{"num_hidden_layers": 12, "hidden_size": 192, "n_experts": 8, "experts_per_token": 2, "d_expert": 112, "d_shared_expert": 128, "hidden_act": "reglu", "moe_layers": [0, 1, 2, 3, 4, 5, 6, 7, 8, 9, 10, 11], "router_score": "sigmoid", "normalize_top_k": true, "routed_scale": 1.5, "balance_loss": 0.00232, "balance_bias": false, "init_std_router": 0.0237, "lr_router": 0.000552, "vocab_size": 2048, "norm": "rmsnorm", "norm_eps": 1e-05, "tie_word_embeddings": "early", "optimizer": "soap_variant", "learning_rate": 0.00735, "max_grad_norm": 1.0, "batch_tokens": [32768, 65536, 131072, 262144], "max_seq_len": 768, "train_tokens": 298100000, "max_steps": 6154, "dataset": "wikipedia_en"}
Below are experts of layer 3 (counted from 0) of a mixture-of-experts language model. Rows are named router (the router's row for the expert), gate (a neuron's input weights, with its number), up (a neuron's input weights, with its number) and show model dimensions 0-191. Each number is 200 + 20 x the weight over its row's rms, rounded and kept within 0 to 999.
Before each expert's rows: "gets" lists some tokens that make up at least twice as much of what it gets as of all text. This comes from a sample of Wikipedia text that the model never trained on. Tokens count by the router's weight.

# expert 2
gets: " ", " the", " in", " a", " of", " to"
router,193,223,159,201,229,169,174,228,157,219,225,209,172,173,195,215,214,191,213,187,175,156,205,201,213,197,222,171,225,195,190,220,212,164,231,219,188,206,188,230,225,163,228,187,178,242,192,229,230,189,176,219,186,188,188,176,191,191,201,185,205,212,197,184,245,214,193,213,189,197,208,203,222,203,180,172,186,173,200,188,195,209,206,214,204,199,174,193,221,159,210,212,208,145,199,221,204,178,212,219,211,192,190,162,163,193,190,190,201,201,198,185,224,215,199,197,187,220,254,197,203,185,220,204,226,174,216,204,204,213,228,155,219,202,228,188,221,205,189,207,200,162,207,183,166,195,242,171,217,212,218,214,206,172,207,232,190,184,208,215,169,226,181,218,194,191,204,173,180,197,211,205,191,207,231,211,221,211,220,207,182,170,210,217,230,190,193,193,180,199,200,203
gate9,199,203,184,160,203,249,199,179,190,195,227,184,198,202,180,208,210,181,147,200,182,187,187,209,161,221,178,181,195,207,185,175,218,200,237,215,210,192,190,205,201,201,198,184,188,224,196,220,162,185,190,194,169,213,219,212,211,213,230,173,179,212,220,214,224,229,203,212,216,195,185,184,197,147,200,176,208,178,224,192,207,211,155,194,223,206,211,189,178,201,237,200,196,204,189,168,168,192,183,181,209,198,213,219,192,211,203,202,203,231,197,245,194,191,203,226,202,206,209,202,179,161,197,208,214,214,164,204,222,208,204,212,209,183,222,216,225,206,192,222,174,216,193,176,200,184,207,208,211,191,166,211,208,202,178,217,219,177,195,173,161,228,232,196,217,221,200,207,226,246,208,213,239,178,213,231,183,190,164,236,196,167,167,221,185,206,212,233,173,216,181,244
up9,229,182,234,217,225,209,213,195,184,198,198,214,170,209,173,194,202,205,176,188,221,219,197,202,199,217,203,225,198,202,173,181,186,223,171,214,207,214,196,204,171,212,175,198,211,189,205,222,224,233,206,227,236,170,174,195,195,203,216,216,214,198,173,260,161,180,195,209,177,218,197,221,208,216,202,251,197,230,209,229,183,205,198,196,208,211,205,251,213,203,207,221,219,158,224,204,199,180,227,200,177,206,203,183,187,182,217,197,211,200,222,181,187,201,176,191,179,208,229,192,193,202,195,193,190,212,232,185,208,144,206,177,210,185,172,184,217,166,178,233,195,200,206,190,228,183,202,218,218,168,229,202,200,200,174,199,204,194,204,196,228,187,165,186,226,201,186,220,212,189,191,189,175,223,182,243,206,194,207,160,220,223,216,196,198,263,222,216,162,191,177,224

# expert 1
gets: ",", ".", " and", ")", " 19", "\""
router,171,219,205,170,239,188,188,211,191,207,221,241,211,203,180,193,215,204,237,186,190,183,210,205,179,194,207,165,207,169,194,160,220,216,234,217,190,213,214,182,212,200,225,183,212,208,191,187,187,194,169,220,209,174,189,165,196,244,171,191,209,212,189,187,195,221,229,211,197,195,180,200,194,179,206,174,169,194,225,184,202,208,188,229,200,224,186,214,159,210,177,194,197,188,157,180,199,179,194,220,206,209,176,203,213,213,176,209,236,192,205,211,220,184,212,186,195,178,203,182,202,179,206,193,188,243,171,235,177,194,239,236,213,184,189,236,198,236,200,191,212,203,200,244,183,209,177,204,185,182,165,179,226,250,199,160,155,215,215,210,170,172,207,221,196,174,188,214,186,221,207,181,196,203,214,200,233,207,225,202,202,195,220,188,194,181,214,229,214,241,200,180
gate0,197,186,192,201,225,222,230,189,185,255,217,205,179,200,219,233,186,204,190,197,254,149,187,184,242,167,194,191,191,187,180,194,230,214,226,224,228,173,216,184,205,192,194,169,198,181,206,174,176,202,212,194,183,231,226,190,174,195,210,169,184,189,197,192,189,200,189,207,210,171,211,217,177,185,180,172,204,192,195,217,189,194,172,194,183,167,195,226,177,178,194,156,204,215,219,206,202,194,196,208,223,201,229,205,224,179,215,174,190,211,210,214,214,156,194,212,201,195,239,215,176,193,192,203,182,196,228,183,169,155,211,201,206,220,169,197,184,210,216,206,185,201,225,191,220,213,182,202,211,245,219,155,176,159,208,189,187,186,189,225,218,199,235,232,197,229,192,206,198,205,206,217,186,175,247,184,183,179,200,201,203,187,178,185,218,192,184,166,194,191,188,177
up0,164,179,166,229,250,210,213,191,204,241,221,209,185,212,197,244,205,216,171,228,263,160,168,191,212,169,184,205,159,205,195,181,230,198,208,212,218,213,223,190,225,195,203,179,205,181,224,182,180,197,201,216,212,210,204,193,227,202,208,182,181,192,202,191,197,165,208,191,209,202,209,219,191,179,172,172,187,235,191,198,173,193,213,191,169,162,239,232,204,202,206,154,182,216,172,184,179,217,203,212,230,198,199,214,223,215,219,206,207,191,188,228,211,179,214,198,212,207,237,202,200,202,182,187,184,221,195,184,222,177,224,177,199,209,194,206,182,234,210,225,203,208,220,213,230,192,189,206,207,208,206,191,200,199,198,192,188,186,169,221,209,197,239,225,229,200,172,240,227,207,207,183,196,203,235,212,178,181,174,176,200,193,171,186,197,176,227,216,205,166,186,174

# expert 7
gets: "s", "ing", "ed", "er", "ment", "ation"
router,205,225,160,213,225,166,225,205,186,222,224,210,213,221,230,230,222,219,199,183,195,178,164,205,171,193,232,185,223,198,195,209,233,201,222,185,218,205,151,185,177,215,202,183,200,210,189,177,200,204,148,207,214,186,188,171,208,198,201,233,195,205,228,193,213,221,212,208,173,201,212,180,236,188,195,215,168,192,174,170,230,210,174,170,218,196,189,201,218,214,156,164,225,177,191,200,230,200,187,241,204,200,189,208,171,213,191,253,208,197,179,173,227,196,184,203,172,200,216,165,223,183,176,209,176,195,194,213,203,223,221,187,239,176,196,202,211,205,198,220,205,183,207,180,174,216,217,207,204,191,187,200,202,248,169,215,186,205,205,236,204,194,186,221,195,254,189,206,193,198,205,199,169,225,185,190,203,188,226,217,187,173,203,204,174,209,231,229,194,202,205,188
gate0,199,204,180,183,214,181,187,195,212,220,171,209,185,179,159,231,172,190,195,203,186,214,197,196,159,195,203,201,212,186,192,199,186,168,186,176,198,191,215,180,196,200,186,214,175,212,169,223,234,230,177,212,203,206,257,227,193,184,209,201,186,203,219,207,197,191,175,177,230,187,180,188,181,217,187,209,204,205,226,162,193,212,195,146,175,197,154,166,216,179,200,218,178,222,177,191,236,203,181,190,214,255,225,219,221,173,205,210,231,237,205,197,197,193,189,208,192,197,212,188,175,197,219,193,186,211,179,209,185,240,240,178,198,143,197,200,197,209,220,185,201,218,209,204,202,216,154,180,192,198,219,186,196,203,175,231,203,200,210,216,173,181,239,179,218,220,202,238,207,212,216,156,176,208,232,180,203,173,192,210,188,196,177,201,212,194,195,214,206,219,225,196
up0,217,183,202,198,210,200,206,240,187,194,202,163,207,236,221,175,204,201,214,191,232,192,187,223,213,206,204,191,218,191,212,203,243,227,205,237,189,218,196,207,190,183,209,216,203,197,240,160,188,174,199,187,173,189,172,230,200,245,192,172,202,200,198,204,181,183,225,200,178,191,217,234,206,187,217,212,189,216,216,217,200,234,205,223,189,189,241,228,156,188,198,221,202,175,218,218,181,186,213,211,214,161,211,154,173,207,173,193,200,142,204,224,200,218,193,213,191,188,174,211,206,196,178,225,189,170,196,189,218,190,188,194,170,219,183,188,206,208,199,182,185,188,222,201,221,152,222,210,152,212,198,185,187,186,219,195,170,175,230,189,241,200,208,197,198,225,209,196,197,202,189,189,263,174,182,190,192,220,210,214,187,218,228,193,225,219,211,236,184,192,188,198

# expert 6
gets: "o", "e", "a", "ra", "re", "u"
router,182,215,194,179,185,188,187,217,196,259,215,222,130,212,185,192,192,218,204,177,168,184,187,220,223,188,214,198,208,183,203,201,215,206,196,195,232,204,186,196,225,168,186,161,207,191,193,199,203,211,197,249,177,189,213,201,222,193,164,217,210,191,235,237,199,228,208,191,170,243,215,169,187,188,219,208,190,211,224,181,187,190,221,180,219,214,159,211,214,186,202,143,227,183,214,187,188,197,205,185,183,194,209,169,183,214,191,212,233,169,199,198,183,240,179,186,223,195,208,199,226,171,215,207,198,209,198,241,205,212,215,223,200,183,194,167,210,203,186,196,189,160,187,217,203,208,174,206,171,171,172,179,222,224,194,217,184,212,196,228,187,203,191,254,165,218,211,216,203,211,184,184,216,191,214,200,219,223,191,206,191,208,200,223,217,173,210,207,215,209,198,167
gate0,213,223,219,218,192,173,208,212,176,216,204,182,197,193,216,157,211,174,241,196,212,179,218,200,205,170,203,217,230,197,190,222,228,244,212,202,153,186,216,229,198,226,183,177,187,215,169,175,194,210,223,199,168,198,224,184,227,213,191,205,201,187,250,212,166,224,204,213,186,179,191,223,194,190,198,196,187,185,184,199,191,225,200,212,160,225,213,213,211,160,202,204,182,197,215,214,181,202,183,194,149,179,224,194,186,205,192,222,248,188,190,240,202,207,209,210,217,199,193,208,199,168,205,148,193,178,204,207,197,228,221,200,199,199,187,217,199,197,198,207,185,224,176,189,204,204,200,204,223,236,248,193,222,175,205,190,194,210,204,197,164,216,206,189,191,226,166,216,190,169,188,200,203,174,229,192,163,227,187,238,192,196,194,193,249,206,198,165,215,190,213,167
up0,198,229,208,223,182,181,202,208,182,210,199,187,164,192,207,177,219,151,231,203,189,168,204,196,200,146,196,227,220,201,200,207,206,252,194,211,185,190,201,222,182,216,189,173,211,208,182,190,218,186,197,203,166,218,214,176,215,216,205,216,207,186,221,221,163,230,199,213,193,169,226,227,201,192,192,232,191,196,191,189,223,209,194,212,182,213,209,211,209,162,207,189,192,190,226,208,204,211,196,208,133,167,235,165,192,209,205,206,230,183,187,229,185,193,201,198,218,216,188,193,224,200,207,166,175,215,194,178,220,227,215,196,196,194,191,221,193,187,199,218,187,222,183,182,200,185,196,221,215,242,232,185,194,161,196,183,197,208,220,205,161,257,216,190,207,229,186,221,194,178,191,197,220,170,219,174,168,215,178,216,200,197,217,176,245,207,209,158,221,213,218,190

# expert 4
gets: " |", "\n", ":", " (", "|", "."
router,193,214,191,207,198,167,205,214,185,207,226,191,188,204,217,218,201,189,189,196,203,175,174,176,194,188,202,214,183,170,194,212,208,175,190,193,204,219,210,228,226,199,210,174,205,199,220,190,213,212,200,206,184,221,175,187,181,166,185,216,199,204,198,196,198,193,198,185,163,217,217,177,224,194,214,233,191,233,161,172,223,256,188,168,229,215,199,192,183,221,148,158,173,207,236,191,216,193,210,166,193,222,194,173,192,216,207,185,248,203,224,177,228,209,194,189,217,188,234,220,242,189,235,225,200,203,254,208,205,219,192,162,194,183,222,175,205,193,194,191,213,179,237,181,185,171,206,219,201,176,218,202,233,199,159,197,211,206,179,227,197,243,218,209,195,221,204,206,205,212,204,191,161,190,183,159,194,221,201,207,196,191,213,209,198,217,187,210,198,204,253,186
gate9,210,172,182,174,195,208,224,184,189,222,207,210,211,191,182,198,191,178,210,225,206,224,183,216,192,202,170,161,197,185,185,209,194,226,213,199,232,190,207,200,251,203,188,169,180,182,213,212,209,199,202,195,178,218,207,172,234,196,170,193,214,184,185,239,204,220,225,176,218,175,204,187,228,182,190,237,202,169,233,161,205,208,185,190,221,205,213,180,206,197,189,186,206,221,214,215,224,194,218,206,211,226,159,203,198,215,206,173,215,216,193,240,197,195,156,191,183,235,171,201,218,201,237,191,210,202,215,197,225,198,179,154,171,217,202,199,192,191,183,253,207,158,216,171,218,186,203,184,183,222,182,237,205,205,206,200,172,220,194,218,221,239,199,174,196,169,196,228,208,188,182,176,248,202,217,197,185,208,215,260,208,209,219,213,200,215,176,192,206,189,190,199
up9,216,203,190,191,227,199,183,228,199,232,211,194,186,178,260,174,193,203,250,180,187,203,207,207,202,192,193,223,204,200,226,182,205,202,192,193,205,233,230,209,151,202,151,204,203,200,163,249,182,187,185,232,227,151,224,220,198,236,213,195,226,190,231,193,186,234,203,205,200,190,192,191,210,202,194,217,240,201,227,200,206,173,202,192,196,204,206,183,217,193,142,220,182,203,224,209,208,256,253,229,219,173,209,211,177,188,195,207,186,187,200,184,207,196,189,238,190,210,205,171,202,219,221,197,219,204,193,207,173,187,189,205,209,201,156,232,192,207,177,169,192,199,204,205,193,205,212,195,216,226,184,153,221,213,183,172,193,186,180,183,173,197,228,198,201,205,202,196,214,199,189,201,182,193,183,219,206,161,202,199,209,180,196,211,227,187,211,197,215,175,214,212